Weights of a small mixture-of-experts language model, trained from scratch on English Wikipedia: a softmax router.
Below are experts of layer 3 (counted from 0) of a mixture-of-experts language model. Rows are named router (the router's row for the expert), up (a neuron's input weights, with its number) and show model dimensions 0-159. Each number is 128 + 24 x the weight over its row's rms, rounded and kept within 0 to 255. Numbers have three digits each.
After each expert's rows: "gets" lists some tokens that make up at least twice as much of what it gets as of all text; "mostly gets" lists some tokens that are sent to it at least half of the time. This comes from a sample of Wikipedia text that the model never trained on. Tokens count by the router's weight.

# expert 42
router:154142116133160144108123125106132112124135121136081106133117175120110081164146145148120134105128129084163121108067138116162141086102115120091105111135149123179132090089098091147115125148101065081143128119134155154094132152129178080101124130120140090100098125083129142160119156117071133142148120110127134145087114127123125125130091143124142096122119108135095104116075141136157140166100122111117130134141139108142109102104140160119109162142127130085147131152098152090129127140110091
up0:145148123100163089128112143113116113103087089144127104138118176146104099140109138120128142133167140133105126120128149151129136140092140105164114184084191158136128119129161115180126161124083142120143125107179095119140112164129106123169082126121104133138109100101159150122108133123142118113112131077135138117109146083145178114138140135118140126123085090122132137102181152100117159151080132139124146108113147153107156136169118138129152161122152147135126115170108176109160132126107161
up1:132134105114149112157173133100128060134088095083164121108105135128131115133098109107124126110122144143151123124161113162136170136125161138151140122161144126139148113151151097095173139128162129112109149109153143136151143122091149105135110110074138095138112122115138112108126110115091111115150132095098073126117156107133187111090127147129154121122158112089092129140109137111147117158122077080112110107164103106131086131099127133148103106130142140158155126139139105154122119075076084
up2:157121085100145157153076111150175138118158170120098153152128092117159153161115150088157117127118148122175165110166067126096085106143126107103127117123123113150146134117139094098153151113151122128132126154126135115127159109125160108138113126135110135120175124135115151129091094122131108111148139122160098169128125145102117152112141108141137168094167144095129134114124144125138099122100132112122124144100092087125151141069139132109116120041137122164134159147129118119146150158080131
up3:091133087140113089120150070131119122140088129138126127136114138108159095103121159084126105091137149135153198114122121139157105136112117137098150124173142100131161126164119159162156123101133128127095099153129136108158155139130131094128113137093144143127131152108163118118145123134131161184156166160154169093148108100154104080114124140144110110146123095131129138107127130068139121120135150059144153164117127137110132136127132149119100132068129080158100148162145146141120143123136119
up4:166124152116105063116136128125076105122107087125150156158126123151114157128131130125109107149140132116164147118134143144180170135082114171117149114088162079148161106122136134119097132130140165090108102121148146162123113114127130128125126157117106121167117120135126145130145103136119159128119127179105122104117120127085136123144076141114114086159120129095165139116147135093147176152119115129092135121106065133120147139104130130099109154096160142092075152090130152160103138169150149
gets: "il", "an", "al", "ron", "le", "in"
mostly gets: " music", "ron", " art", " Art", "il", " Star"

# expert 19
router:128154138118169120144133127135137114143152121095149096076114117078122078143139141106144136151134087080094111117133095143103109116150140133147156112088135142142138116117112116149147132105148133113121107136136125105156138175131137113138145123138139167081140157156156152163126145118139082122161128139115132118141127136149128132177145160121116125090137161137155116086153152127128093133110122141099105100144109167069230092164139117162103123151133133157097146114136088108155099130112105
up2:112104134139154116122161137137103137133135146119115104163131135128093142139153146167169130134107125113127120126153156114140110116124171138130146070095077134080075134139115087159154090121136125121141078152131134057110132098141159155170157099153126119142137102111165151136107117087128106118125136147136125107089119146138130158119112168118132123119151119107113143095113151141127141116141069175096159141117171167109132096090127092113114087153126118123169123142125132103110105098077105
up3:094114079126107112137130131138138105133153126097129172087138119073142084123111139101140141086161146145141092130119110126102142115127166124133142120128158159075115134137131133103150129135149130129111156127090151131097098158134125152161135115148183135122126123095117158112148125164126105128097116159120113128176091147145122120142152095109109109136134112124180076139125118151110190119139117137085154124162087154130120106153062118171159116113150137111133115155140119151179137139076109
up4:138117121136105106116126072119095166125103110117126102099132122172102099111127162106131135176131106154160106142109092115117130141121104094151102112104128083147165137151111125164164134128123125124121114141132096122146140153089134106150132107091098112119146122101132085136134131128083154145117118133138104144124132154154152108119183160184099143079195120128118119137129144078176159092149096151101153127129145105162132128154122134115169156098114126162127118146171089145129122123083150
up5:094119124155139111129130118135138150140123103128153160173140134127149136137127131114093096128097154040096147128145151177108120129159072121163128117135132141144103144128154114108118100134189093136160151116093108133151139114148135144147119093158107138107106155118153092122118105137112109142184166150096164118103121139177152143126088116112130132141121166094118116092119152182101088120120067129146168092129128128114123167125117095102145132128128155156135155124110131131130142094104112
up6:109100125054099131115146148125143121105117108127101105144142146123081162103145130121149115165092065097139085121127114160140107124135139134159126140099125134180070136131098101148084093106118150119096111101134138123130138161161148110134127117124125130105110137079160110105143123129114086097144148143155119119139139110121138149111172115161112121109165190087142128082149116146165145126141110123142130125105135105134121068091125123127095109159159139095100143141139113121133079094122114
gets: " f", " w", " p", " b", " def", " hold"
mostly gets: " f", " w", " p", " g", " over", " against"

# expert 11
router:143099139136129127128123117122130113133107127145121130096087099152126174145102151087121111113120129176154170131099118096177126127113128110125135131093127128122127148163112118140105164148099099100092140104121140063162137147096063106130142119133091099150115126156193145111145114116132153135136109160177122124095133124141114108109132138134135111075124105103094171155090124100152107139109103097107096156140108126119178140150152160119083151145122084134146117133079143104111116123170123
up3:152145117152136121114133126113143121155130111137117130093120136126115114125111157112125134120104154121097143114130166132114120141095155135124103110123135162093169150088124143136111115056071101140107118126082116126159119135136134111124144113101108145145131156110128120159173133125157157091163145185159089151135081114153123114115092125126156148114129086108132175115141115139103106069197144140130169102125129113133127112161099132121085179151148130113149099105090083104139166106125099
up4:123138137103147091125095149118171116143150112123114108148130157082145139131081145126158106120129083159113166129126120155100164097089146157145117119107145140120149139117128129080151123127143142073132160208128155128139163125128114113135116106092119074119135117107126148129128133110146118188133112132138128134146147145099128126135150075129121124179097124118078141142108080128132157122088116074124142086138134089135102149127140129128122123152048125147123139115173101152130122119134124
up5:116116131115140151126117171115129116153098103121135124110112140167116124158141133083176115081120116124086113101099122136089105124098150084130120144110102106143099148143108110180083147134126170136111058139112099151162159143140143090127148124131098118049131118163115110155120111110125140122138128133179131117077120142136131116154168118116105076137137122154088093118143129119130121126119145139087104112164110107142122126123159129137095107159147138143129094148149116121106139083186121
up6:126133133129094110125127149120122139144081110113157164143109098160149098151150130119138083148129151176085160114141144129158199092134077152154152136147147128173113124125124090113186136128090122083130125135167103146133111117138128108101158114132058110149142126096128128160099146154143166147089136125131153165121099126149125139124146127150176079081090137156125103137125135084151147118113136111094131105094117130131118107130105108147128134153158110159100146122121086132144136116127136
up7:130120148142132140108102140122133128128129120110132087111088118126143138146129124115112138130152114161125135078162076146139128166128123126112125111208125124174145154103127109154158141104125125136148129137133084146106154126101159101152149151124126156155132101168090147103070076105127151134147136129105104151152146136146110088088113085128124118149134132157155131109129156148135148087102088115053150120145158112096131146152120131121141178089093140115135117091113134128142180159098151
gets: "\"", "'", " (", " \"", ")", "',"
mostly gets: "\"", "\",", "″", ".\"", "',", "\"."

# expert 7
router:120140092091140094105123151161076149113167073138105145108128116107104126164134129121128163149128163110117134143108152122170140163131125105115064136122132108091135151143146135141158131142159121107121102134141123100143139125126113143163102145162143096172127113158129099124127125077084152122145133159144139110130180126105097172169099144105117129125187101157198146127123148115108114137150151094110155142143158129090146153171150157081124095118133104113111135144127140115143139115115136
up0:149148114108124126077150147175105132116158086147170151114104137176108109127183138118109099111150146134140188114090116154096193129099162113111104114143106142122138150110102123158106137170148145149163131088124107112129120099122096088134126077153161088109165157098110151108119135104139143139128118171146105140108113079098142139161110116095157157105116127133139130134134119166120110127162119131099141152155084125117095093120147132097095145118098114124149136132142110149135150119127151
up1:135111103143109073141122125134129133123090092163118148074111165131152092088117091149157109123116107147115151148098120124151131151122130137120125160112114148096142146112129118127125127181096102117154122144106143128130119113104134137102124105132144135124123122114161153143090136137144148125172108155173097089130187141080143104128148096119140125176140118113124112161125072175136123111148122119128126160154137071148092130102150145099148106111105144126126166121124110147133225120142158
up2:164144130067109151116171144120123125079144089157174087124147138113076134136144110112124138120109157107127135141199148136158136142072154126164092115117144100112152129104156134122154110127126132134112131082157162119094076102153161139140132122125144130147129137136131084134113146159116134129098125138092097129091116156134137095124125107117132157081103132123107141141087105112131186124104069121150137155132152147147179158137167103120093109137137107126132097125147142113119141130129156
up3:097125098146099089178111141175140138131101115162110141149123139098099182138133148148118147156099140150108155140111162072135118135101105159109089122152148102107092118108118094108147106147136108162127105156124119152140169115141098115135104154094140121154146092108161116147136154129107156137155128120159078108135134120110125143080121147199099159134106118123144089127109104124118162172103136135160077109126150104100124125146115118151126180105128148134166120156119166155121112147125118
up4:101112159126102105132129127143120150085131102132164144114116150174134115140154117137082123125189150143137156141125125127169175159110076088105123118124158136131152103097156112132127106170109121094158165115118138153141134092106104105162134076164149089103122101120116088124133137110117138139124147099127154115141137100107148134146128143118128130138156147113105137125160119188112136140133121126117126145103151115083137203146144161088119140131058147129141128107130129122180172139118093
gets: " with", " had", " has", " have", " of", " for"
mostly gets: " has", " had", " with", " have", " only", " were"

# expert 6
router:102097149137099115121139132153136147099117131133130166123092148116152156127088103163131128137164117151117158115117170134108113105122124107125150162163138154144096112118193152131128126104145118124127163136133133090168133129114101119130091097104099085111125123184127129117146152102123125110116131125136143100145100153193144164127152118166132170145089128112066159160118069162124135140108145134166137154126119148115143117188128100052142160117154145131131137097125111120111154118126112
up3:158125144122104183130144146114129080130114139181147139163118116158119135171178151109113169138122140139120115144119093127163098110138130138182114141125140086158138080153093152091096133091111159116118116161135108077126101117122118132110116110128141108162141088133184122118136131104166097138149143157148147145075112142168103119123115083110124146174147160120137126107139121153127116141103132095107112121118095192153123104097147084119147129123133129091123100142099141127124152115102139
up4:130112110124145107119112116098157154170118130149156141110141103132128149130131109091130122143104164084113067110158142128066121129139114118119174099105146158130127153148131129132180150137148162129108151158099134122166135109141107145110149109092146142123139173123138133155105147135148109159141119173148119133123104098109154134112125136143120138117117153109114092114170069140131113118126128151169138129165097175174111145141113123122156149146129150178078143153197129149173140079121149
up5:159102128161160101165119110139176129100104134109123170177129096102103153151110139151132160119156139136100115111117100122111117123142157170110130101149135148130169127131189147102149132169145157116101138120080113125130136115156124115157089127128129110131128150148150140144109113096172093081127110135149138133152123115085167158144121142163136147139136141119134120138103135152093106166112112171154113068086112137100143139138120126157124141143161124158133128161139155114112166058175145
up6:127158110098144149117116114107134124128154101124140111101109133112133115127138142101136112104122119127133108134157111114168161125169162113117145119087079141101128114120129118112156110122130113135168115118158105167076082134133123117102144154116155150106139126107083151183148149157076129159148114144142114109094090127099088140122093085086131123090162120122158152128142140087110128062141169138147121079155114106130139119153177099149121128129127147121109119119149136048157109121125109
up7:110110120135123096100145104154134122120147123143184103083098129142124101124125127140105097113108181131108079140148141162148124103141146132132162128132125114148099159113126141153120105129089145145171165133103090152121120113122133162125092114069152156140159139134137067164127125103181115160144135136099074115131132094126133120119142154120120125112117113178167111119188166128152145161131099140161127111150075130166120130149127156120105118104124156124137185152132122121153096118166120
gets: " B", "S", "C", "P", "T", "B"
mostly gets: " T", " M", " B", " N", "M", " L"

# expert 23
router:121100147101111140084147137094093112096147109141151186120153107082124135130144137139164152154144150148122118091129104119114112144162136126109153124146157133120135114115168125114094160124077146165129125143130136082081091113105119126134130152123112144144090174073145126111117146166145130107161133138122120102164121084145123168121127109093120076135081117128148156092092102124085109134118125138118134128136128126138064106087144165092169118156129154141148123144077140122128125136155139
up2:119139120177092150096082148155124118131106107115106146130132125116088106134106125148149157131092125112148150125129151145120089154131142135127105119143143121107105138068132114121132133118153087169150144203139134114158120162058150098129111164153096125157133148104125127145130133154117146156120113135160119148196080127102174131138153114116120090097083115125137126104122124136116081127106125120129112135155138132157134100141125100135111136113144144119133154148065112162151171147077109
up3:128110069125123140129161082141123107087126135173106121127125158120090134165115116134103115169137127094122094086146075110095115090125116112189131162096116112135123087152105121106171168090121142102092131179118113155115146131096136089109101154096115156096122121162127160125095136119162110142114125114147126144137146098134143134089145134138153119076128147149143141132109085144117109145119099166149124154124137117102087133112083091145085119105160097130150130139131117109105118148136146
up4:110134096103139133125124151165116086096126125127102155114115089126118147112174120141177170126122099129141134110136104154156138175157142145152148132159135091121125115159086115129135116131126152150129144148092089131071097063103138182101121108097132139129091091138133135107130139123151145113162122129089145079123109082147138132126181088141161160113118106115122096104159109110116096136130109108145113136110123144098089108160145161096149157150109124130095128131173122169125160152139134
up5:151126111113105150109158101159121139141150124134141121163115098094127161153119102149143119153109161125075142156144114119125144150136129102102149127126174155127112080087124094140138171145149151112177135155117134126139100156153126102168125126089130133154121089084109140139109136118203119134141154094160141142163137090108136118112187154119162100111105113115108134074133167156110140156138136138133160062108146126122135137122090132109152163153120149137109151129103163117128164155130121
up6:135118133095036116080116114138124122080139119085093150165123133153118142119136159183091124139133157110136130142073090125139141163122140125130129161116170138151134155126125135152090126152159161166108099104123143119111132074099117091144113117120147144141126099127078144146135136181102109108084156147107138139101081072103110150099102140132139142149107122072134149155125125125138130108097098105119108099103103102118145140111123160130127111124135145109126115138117119135133132147090122
gets: "-", "\n", " |", ")", ";", " Born"
mostly gets: " Coordinates", " •", " Turnout", " Location", " Died", " Born"

# expert 58
router:097153117135133110150144153126159093108133125108065145110103137135155129093130132104119128092130097146122129143111129144149154132069137152149112123144160107143108143160127055110134108090139128113109091138137180154114140159097129104137115130075151116141127139102085142111121124111145156121120137090139137117150122140172121146171112155140130144141085116155094144128126112096138125192148093071115103094122100131106120133092120138173085137183124149095113107120125093135155106113107111
up5:105078140114133103170135127149139099123131134114126143051165115168095097194121107127108115127122119074132097103111106183109133121105118140131152149129142143120158120167120131118113150135138157115108152087098176137085139107154130136153140123116106159110139112109134124129116125126097137134181166129146114118122112126108183169165115110131096117139110138097144129113098149128121165121148148162155121098127118138115135126184080136128088087161123109120099138164122125121129112089134087
up6:102126092131133112106078136121115155119150110132130145108127127133155146119145169068124120103093117159122120150097158121169133110117110160129120119121142136169140134097149111163170105115146125146103104165102184152091112129125100118195146140156166157155139142100118116134073157104109119116146154131116161128126114130111089116107125124128182074117121090169125156082150103145128159164117067144138116136118117113090131136153137118152109124132129137151144126136142100147141155071141111
up7:139110104131102116112145168112145165143120088137086136114124145106105097120119138102147114131115078132115104109094137135093165109117107075115139138113156162148106098149145150176133150137117129112134137131170104134129133106128153129142108110128137093178171126135128149128120106162118158125111093125084119100087113059152132141105125122139089178107103153162090173140144076108123124131157128135139185105138120089107086120132085143159170145133120089143159147129137142118110106127112126
up8:167144090128117129166106140143124154131104134092128181124146129125125164124129165117118138113121104127131150108091134117105126121139122119187117145100086126150148145148148131106139140149124185149120152121124127122153087153119124117133134168093137111162120113109143116122135122153107138125134133159121098128148145151139101135103102162131167102104136096153127192127100100095155154107107122152086163154101070149122101123204116149118210110144128089127134085149119130156125113112138158
up9:110175127177126162112141109139116125118112174106070100094152124137126097150120143156105105134109115151094111113125141136119130127111165138120114090081138120140125126111123102139119146094137097121113156137120096122113097140122121121136131087103107122102166114119119140156083122098107101101179131083125180148138147057119093109142129119145141123127089163123158145135120159142102120117160091128088164101095115155150116109155111123110181093124108141154129108123197138159124151119117109
gets: "c", " c", " C", " G", " sc", " Sc"
mostly gets: " C", " c", " d", " h", " f", " p"

# expert 44
router:064103136146117146127121174128104135130127102187143148119124121130139116106090139150160073122144114135103132096115153104160113138124146121126152136133118160121134113164113166116131092157133140151163125128153179111168108091086122100138094119164095110123140133081153073107139120120135091121169174147168146103124136143112146168123123141127101124073138126143119133102117128125140111167145126117109091123153109137151098096086133137129121147090130126124125146111105037130129135133137115
up5:121102119141105131102149150089131091088139118146151144144140162145120113132129126154138117159098141135150122126084110092140124144129150111187112142091132140150101122094115134188106147124115164140097124084129148112108126148192132113096102084113077135174125122154140110132101121127123121145151144123127127089084115112118154118103122118096131184116106138103172134130155150154125129151127183140098102132115109106130120163081104106119134117111157114169145076122164127092104162117167133
up6:083135137130094078149130141103109087129140148137164121132099114190140131136150132155134144104159091108162105126113118148160144131142100163103128106148141142105157077105127122128144131203150094152115114095119149145158106159125148167128180149136143106113141096132090123078153147129145124066100117110092106098127137136147146111135157114124114171105117116113117105136147141180133147110127111172147122105141121138106127151128091154126131119106173115131109099133142179109133112156151101
up7:165109133147110115103157124160171197174097091122133113098108124136106152144140150113132145103120133161165102133118127102081125088125150130116173094127137125110096101107166150158111132189094132106148139091133133121136093141144117099114158136154157154113134134141123095155132155096109131121149179111146168148151140119128133145107114125108125119129156136124161134135133139174132116116090162134105124126132172126149079145147097113109123176097156087121113140141151122070099166123114151
up8:143181104133065126119101138168123109135132099118098130158109097146136118140146147170139161119132125133093150149120131117140143177142074147087106130097112105157132090129073140143095116179126134177136131129102139131106134111105135133118125116150142137121155139132130111082097147119105122099125137116184099113089082104121151105126134137139120095132117145153120118078159122097182144115104099133142105119083121125141099118127124148087122145099143151162132140063091122169122145153122122
up9:099131182108113106134158093083152142150144154132137131089127139137146111160152137134133116166163160146136100137071107126132144133124093157131100095060125121102107104102116118129112103142131133111097153138117146119112049134162116167135163142145113123179147111154113144134134174133131124145141149115138174101141122133110115151153135139062132124098136111100111101075151130100072164120128125127137134141115087102160109159145113119142123135122138145133191112108107124132120112109107125
gets: "\n", " |", " (", " \"", "-", "\n "
mostly gets: " (", "\n", " \"", " l", " [", "—"

# expert 20
router:143157133150131136097126113163138157112156146127131113097157091151126143119085123138146110179112165149132109083110123090121118103136123147152167111140144143117061103158154107112165122157113149120130122140125077067165120136145136154131127126181179167083128118127111145099134129132157099153165162123124148108141142123112129150147121144147145166118126142166180114148157149157131138143162132101153138128146117145152091070133133117161090105142156145136137174173107129136117135126097132
up3:127104100154096099096128146083134167145170136107144112159077129154148131136115077075161147118106128071152102125133172138122145138183123158082097134152161111128125130135117111132166184102118139125120113126119139110117133117155122145160080132096091105125114129122135144171127145117102118140151102144110123140106105184135129094109124147127111137117175087139120110191136123084140113100143155125103120119123157113113109168121093159078122152127129112120105137113106118134150148134140106
up4:126102142145111128143112103108130094121106134123136093086103178153097115144145129162125118155148140098153121121172156127159128147095146128153173079141150201145123135134129133141087086131081118123119185143145096136092114126127118145128094134076114145122155135138120078137141102112161168131122122130148084119166155104140142137170135123162139168155127193147155133119124081121128151129110113139113142151120099104111115116125109125115129097157141144148164161182162132137118104112128132
up5:084131104133077107118154129169119128138135117120127124127107115116117113161119116126123146127093136105137131128130134079158151119087119127171099112107149133100126134118151079107146172108110116153164101130148140101098198123181143166122139104100111129160156116096131158121099111105071106091160169096135157118103111121118156121121175110155108142145148143160126135150178116140127138084103129105102099116096133113119129121098100110130107147162151144130133183134072108113103121151107130
up6:140084123098156088132135107126086091148130183133141116155140166107130143110125165140126139132144129146122138150097124169147131111109131140164095149099106113132128101097138085149087127107094126129157091115082119081102119139120084100107074097152116119145095122163135115146125142126085122118090147145121125154133116093157129152129141140117160129132147126129127114115126142039139142100073150148135078136128132113117181120136120120100189143091136130138159096126133127141113112141122116
up7:155159120097108130145151145163122139148114114161157165109075109108137119160151167100133110144176134181104160126150115117189124136144130132099134155107118179130114116169137136141117102105113100121184111108133113124134071115122124108136118125124094120111140113086165111165171086136123110099131177134141121107078107094105111149124124141166148166150118133113099144115120153120147160116119109114122143179108124161162117133126124116153124166086102136161150144111104137119106117151142089
gets: " |", ";", " 0", " 1", " 2", " 3"
mostly gets: " 0", " 1", " 4", " 2", " 5", " 3"

# expert 13
router:117144125095149140129142165130131111097130132115127111107133132118150130120118124157125135141110107114154091133106147125105155094113126161124138132088165136133157118084139150114166128153165158102160139115131116140159108153129125130119097116107133136109186173152171156133167138139168099119157153121166143113124137176100127152115103143169090146117135123093181163133134135174156082090172131137204131100134126096187091132129121116136118168134106126115118151145096113143129112148112081
up0:123118141117117128158120093142121134099102167123179126176139155150132109134144120102115112146104142062132151140102107107125136151154098119097158107173132110142135126122145095118138150117139125132105110131160127194110081128146118129150126143167120120123141158159148155130133085087141129147141099139102094127113148141139163142129146089090109179116109174090100163132104162143120119167167115084119114117102104088128115116120108078082114119119103127124094100159138135139139111152157080
up1:144122128134081079132100099143129130122090110165141139126136173124132145111108092161128117136133164130149110119096122131131179150165155103153131151125137107147155088104152145142125112139123115112112159099096128122101126156138062145162123084135139145148149142102131156138155174151131104146132149106088100119116125143146151116116142099102157110106113091116096107132180071133120193110118145120100138141128130122119143124101113156140122146144151114110128118093116196089143154186133159
up2:135123145108117133139136134150127085161124111107134132163146144120145130137135122149144127110125115144130126087092113159173193075107129157125112073128103164145117119101132109122090086147118163121162136108113078154090118102148133114126158117164160081116152104131136157102105135125111108127111138089139149103170109057112148145127158128148154103121131122137130130114127134150159197130145129129120164133096125101158128125103133126130123096143123148100145137101146118137138091166129209
up3:149114116098130066070075096127127122151106154112179109107099128154114117116083110105093131162098129128145127138093076095089098103113102120135140121144129134119127109130093142111111136161125118128108122133117104180168060111120131133139128146160114098168136125173129117103142116165109110115137095124141112156084123138130149110094105113180132131120062106119165144147136145154135138138150097145101134142120127103111142119119099100113112141094135139165130107089137128093130159138147111
up4:104100152144131106161148176113145110102110110094109162147079112158139134135104092107127117135195126131138165147082161128101131152110091130127117118129130131145155109085133148125083116146123141134152113128125136115106143116130125116117130146200147148174125111118148155096152136158153153114134119099092098133169094158128171115058117147179133166122135148136137140119109104109129109091082091129116158091130151137118152135107104162136180158120117128140118135104138093157136130146132117
gets: "1", "2", "3", "0", "4", "5"
mostly gets: "2", "1", "6", "0", "3", "7"

# expert 41
router:092119091104147137142097093115145118128153136150164123143140178082120064107140125133132131105099151153103105158135104112144127095139128135130163144163124137141145131070119197149134168150128150136139095127123099131158141145184116133101149137122123141123144164149166155162104151132141096114150146111099104147109100143131141060162097077098111144134137109152118112135121124161116108113149152163105108102112131118131080110127099133147138112141110123079157142139124149104120086151155122
up0:173113114072152145136152200148117131146112136111108131130089170096166080135144092138169134144147097139140159143133171164117155156107118108163127147123168173108096132167130138146131146097154121128103137152132113106174140138145139127124111116140154095144141172123101126126070119099108115147146162115118125143103136120134139124141129113109121172098106118162123103122129095140140121089143133113135151113101141072166158114113077129169137165141137137161102100111119117160128143111098120
up1:128132116095117116086187069147115093108144138134112104120081124107132135139116143141141171137133142095086083149109151146119150080088103111111124120163108099145165087137111113132136150117113140116110130120130093152099124134138189116139099123106121090156169143124137124177143148117117137127074117144140116119132123109098139128150118077171141125136135135174134141130103099141132101146094128127047130139092102129094151107076131152111147102147134142086157126139114131131135144115139153
up2:119161174143145117128125118128196106130142161125102144149116125187153158183132182114138144132039081150111120134144115153147139128149135141121129095102109110096095131091140131148087140123123139141167116161116125125124109111128119106154125118114135100120141134167124129094099128123104133136141101155107162132127145086165180154088145123129104132126096115116104103093137144138092086109106120130108141139110116142163161123126116116175154107141103131162119163145089137134097103161136115
up3:079122135136117118109128121140145106148118083150128101142125119145121149175115092160135145146151140111105112111096124159135131131148118118071140145136139116098120154123133163120164144076158139098088090164128129128127120106128145145137125142105138109126139141136100175081091156131141115113146117146153102133131107109158151135138120099091141113126155141115169173117139100121158204175149135099144112068138136111179129089153152135137138109118131110091053128136130106113108164135091112
up4:138097147130099158086091128141131137121147108124138133159119108147106132132128131122188140152081136165133125154130165106142181060138129116113103086145141141148124120168150130159131201160159163116104122147077108120121122144093169132131135123116093114108095153160119125144130089107166087153151134091156132151122082084142105132096167128160121107101125129153125115147167149131143111133162129128138093121092127112134090124153133123104130112152114093151163140144130141112169141140142132
gets: "s", "ar", "in", "ell", "p", "is"
mostly gets: " design", " set", " University", " rock", " music", " south"

# expert 39
router:125109124119097130102138126155092132109097145157095179107088154174143106133090119156115128148131142146144143138166148132149118109145167117153146148114124073058099131148108130112129116166130110147125114120123163159077138099123122119125121122107090135188127088122114153127133151149172141111119109137138170129149140101145169124095139117150166156128165113102107146154140147117138125117119147085121147167134082115093105099089137087142171119143166127139094128074122115134104111129106126
up0:112136121127093141119088166150087127160161121139115096202121139118132176135119100144149128140088096116145112136134127140121065144119203157082098133144135140152129109141125149109125100124110132140079149147172108111138120124125152082117131142109098115121139154126124129136115077118140099190131127111108147136102137122117115110112120164126135137105075141114087113112108138131167058105153121130114145098131098117157145108093112120121108164128121133132134134138119126089158102147093097
up1:080134143114108087134096109150118130143126145129113104118145106142125176157140139124126123130141117137112117169113135122134119146107121126127140123106131124143100137151093095110155132115146122136111128113142159134127136159139111079121104189134102152135133055141138139105131101166135095145129079118150121117116133218120154134114125106157087122135103086090124148131124123131101161132161116112083088107142105087139140135156170106103103102147103112091147090114100114098163118092138062
up2:135106132105123121177102119153126142150140128120122128109130103162124149177117112133136136118145086094174119140184115145143153146098172111120179132132103145149144112137136133086127102103105142115169154136114164152140098169141157155127146125146048143106164122129123182101185161149156161087161153142140134115112128108129100110131113111168124136135127132154150110063099143134116136164130125074130113128098116104109128134141123116171150165155134095112138103141114141143100118123120114
up3:131105059138103149166136140092101128160132120125093115156150104138114152140169117130195111151166119139144131145156126085109135142117166143115146145124129141147134126100116133153131121122087182196157138088130113122124150091129146095129113174138111098149114133166140127120097083125125124151118136088150146134134096139116157132104088154147102089137140132129133099113126080165142117135125192156105136160108135093107117125140152133124166142141130121143166124090140131149076126112147142
up4:187121149151109128095174141124139121111176140112136131097158145110137120192162143170108061120108132107117096118096131141102119111129164109162124158137103136153138129120137142127092124145153118118114077150116174136129098135139126126106159142078113167096130068154091112137116086152136119090128177136130147131076130188124122110129138109122102128112111140150124129097149113128118124136103153153118144086084140087112123116123129145155146126138123134117082123096126125119104152114083133
gets: " The", "The", " the", " In", "In", " Grand"
mostly gets: " the", " The", "The", " In", "In", " On"

# expert 5
router:155168122195170125159143120162164163102120169113080113152112100139127146127136094135054141145177145137103104124127099111137140119106132121115129153140121143131149167116128165112133099142131131146126132121130088112097148110147154128127165122136140105118133128117073128112084118147119154110114110116129087117169132142132119133173113161122149148152102162101120174124139116124109134073124153120127134116103141159150166125135131081139114108153143133148186139160141123112108131134122205
up2:129140191129128120053101109096149160137140162142134090123185167150109098138080089111166112102079127106156122139089105200133098149117139168108129155123138131138128119131113113142075134106124100119113092130105125116136125165117106120144121150117138093127116162156109114141104126152088111159140139112127104134107133115100103145113143169136099111088143140111109101150100164134129155110133090102119112097130153140165123105109108109116138159100105165113155114135109087119133151128136122
up3:109127145134152103113123138137106132112122124126071111152151100159135127154065099117110163150096119117107138102159156132141142123099177133130138154191131127131142117214111097132159148186195171125144117156077139110111138124121161137144125150141101155163143124111084115138152108085134119143113157132143125150124142129120117098122110130131110136099160152136138159134119121124122129138129139135115135165114138086123158127101115102165128146123121140090146121144131080137163163116178163
up4:146136100170133122147070143172173110126075120120115113112123168140104156118094125111180139119106111167119105098146139139104120115104166139091151099129120106135126147134156130153164121126195116201184117165135113106111117144119118140135147160106112165156141143118158174140121134149126138124104135172118105127144111106111128094130124119154109115146122113098158136123172118112138158092141152086070132104105142126140126137135153081137141123117139147105096138147107150101125125083110129
up5:135137128153115169163155122135139135131084104133121114097172124097112115137167123196141118133122107132124112169137157125151152098107130144116123093123132111156118111135128147104168119126114126139108138193112107130147135141116183124122103176150097141124174139124113133121104152140138121156121101161174110151171151151135163164078182101133102140149130102109177094154126109161103151116169129111139152123125089123151121110128137126121129126075162108139126122102129137126164151104114193
up6:137139132120126134169100149114098174179123125165165121153138129113129122143141165165122171127143147150131130096101165135072111151119108112120088131176146085103153137161146188098106178141138161169123140113146121139142160114108129121152140152091145130130128135177141146135131120108088104128140112127117092136109120139107099167108111124139135136148113105151144169126111079108141101157071091158129141167123135141159103157141112112129134098155174102105159111105132133115138160137107152
gets: " of", " No", "ile", " no", " as", "re"
mostly gets: " No", " some", " most", " no", " more", " This"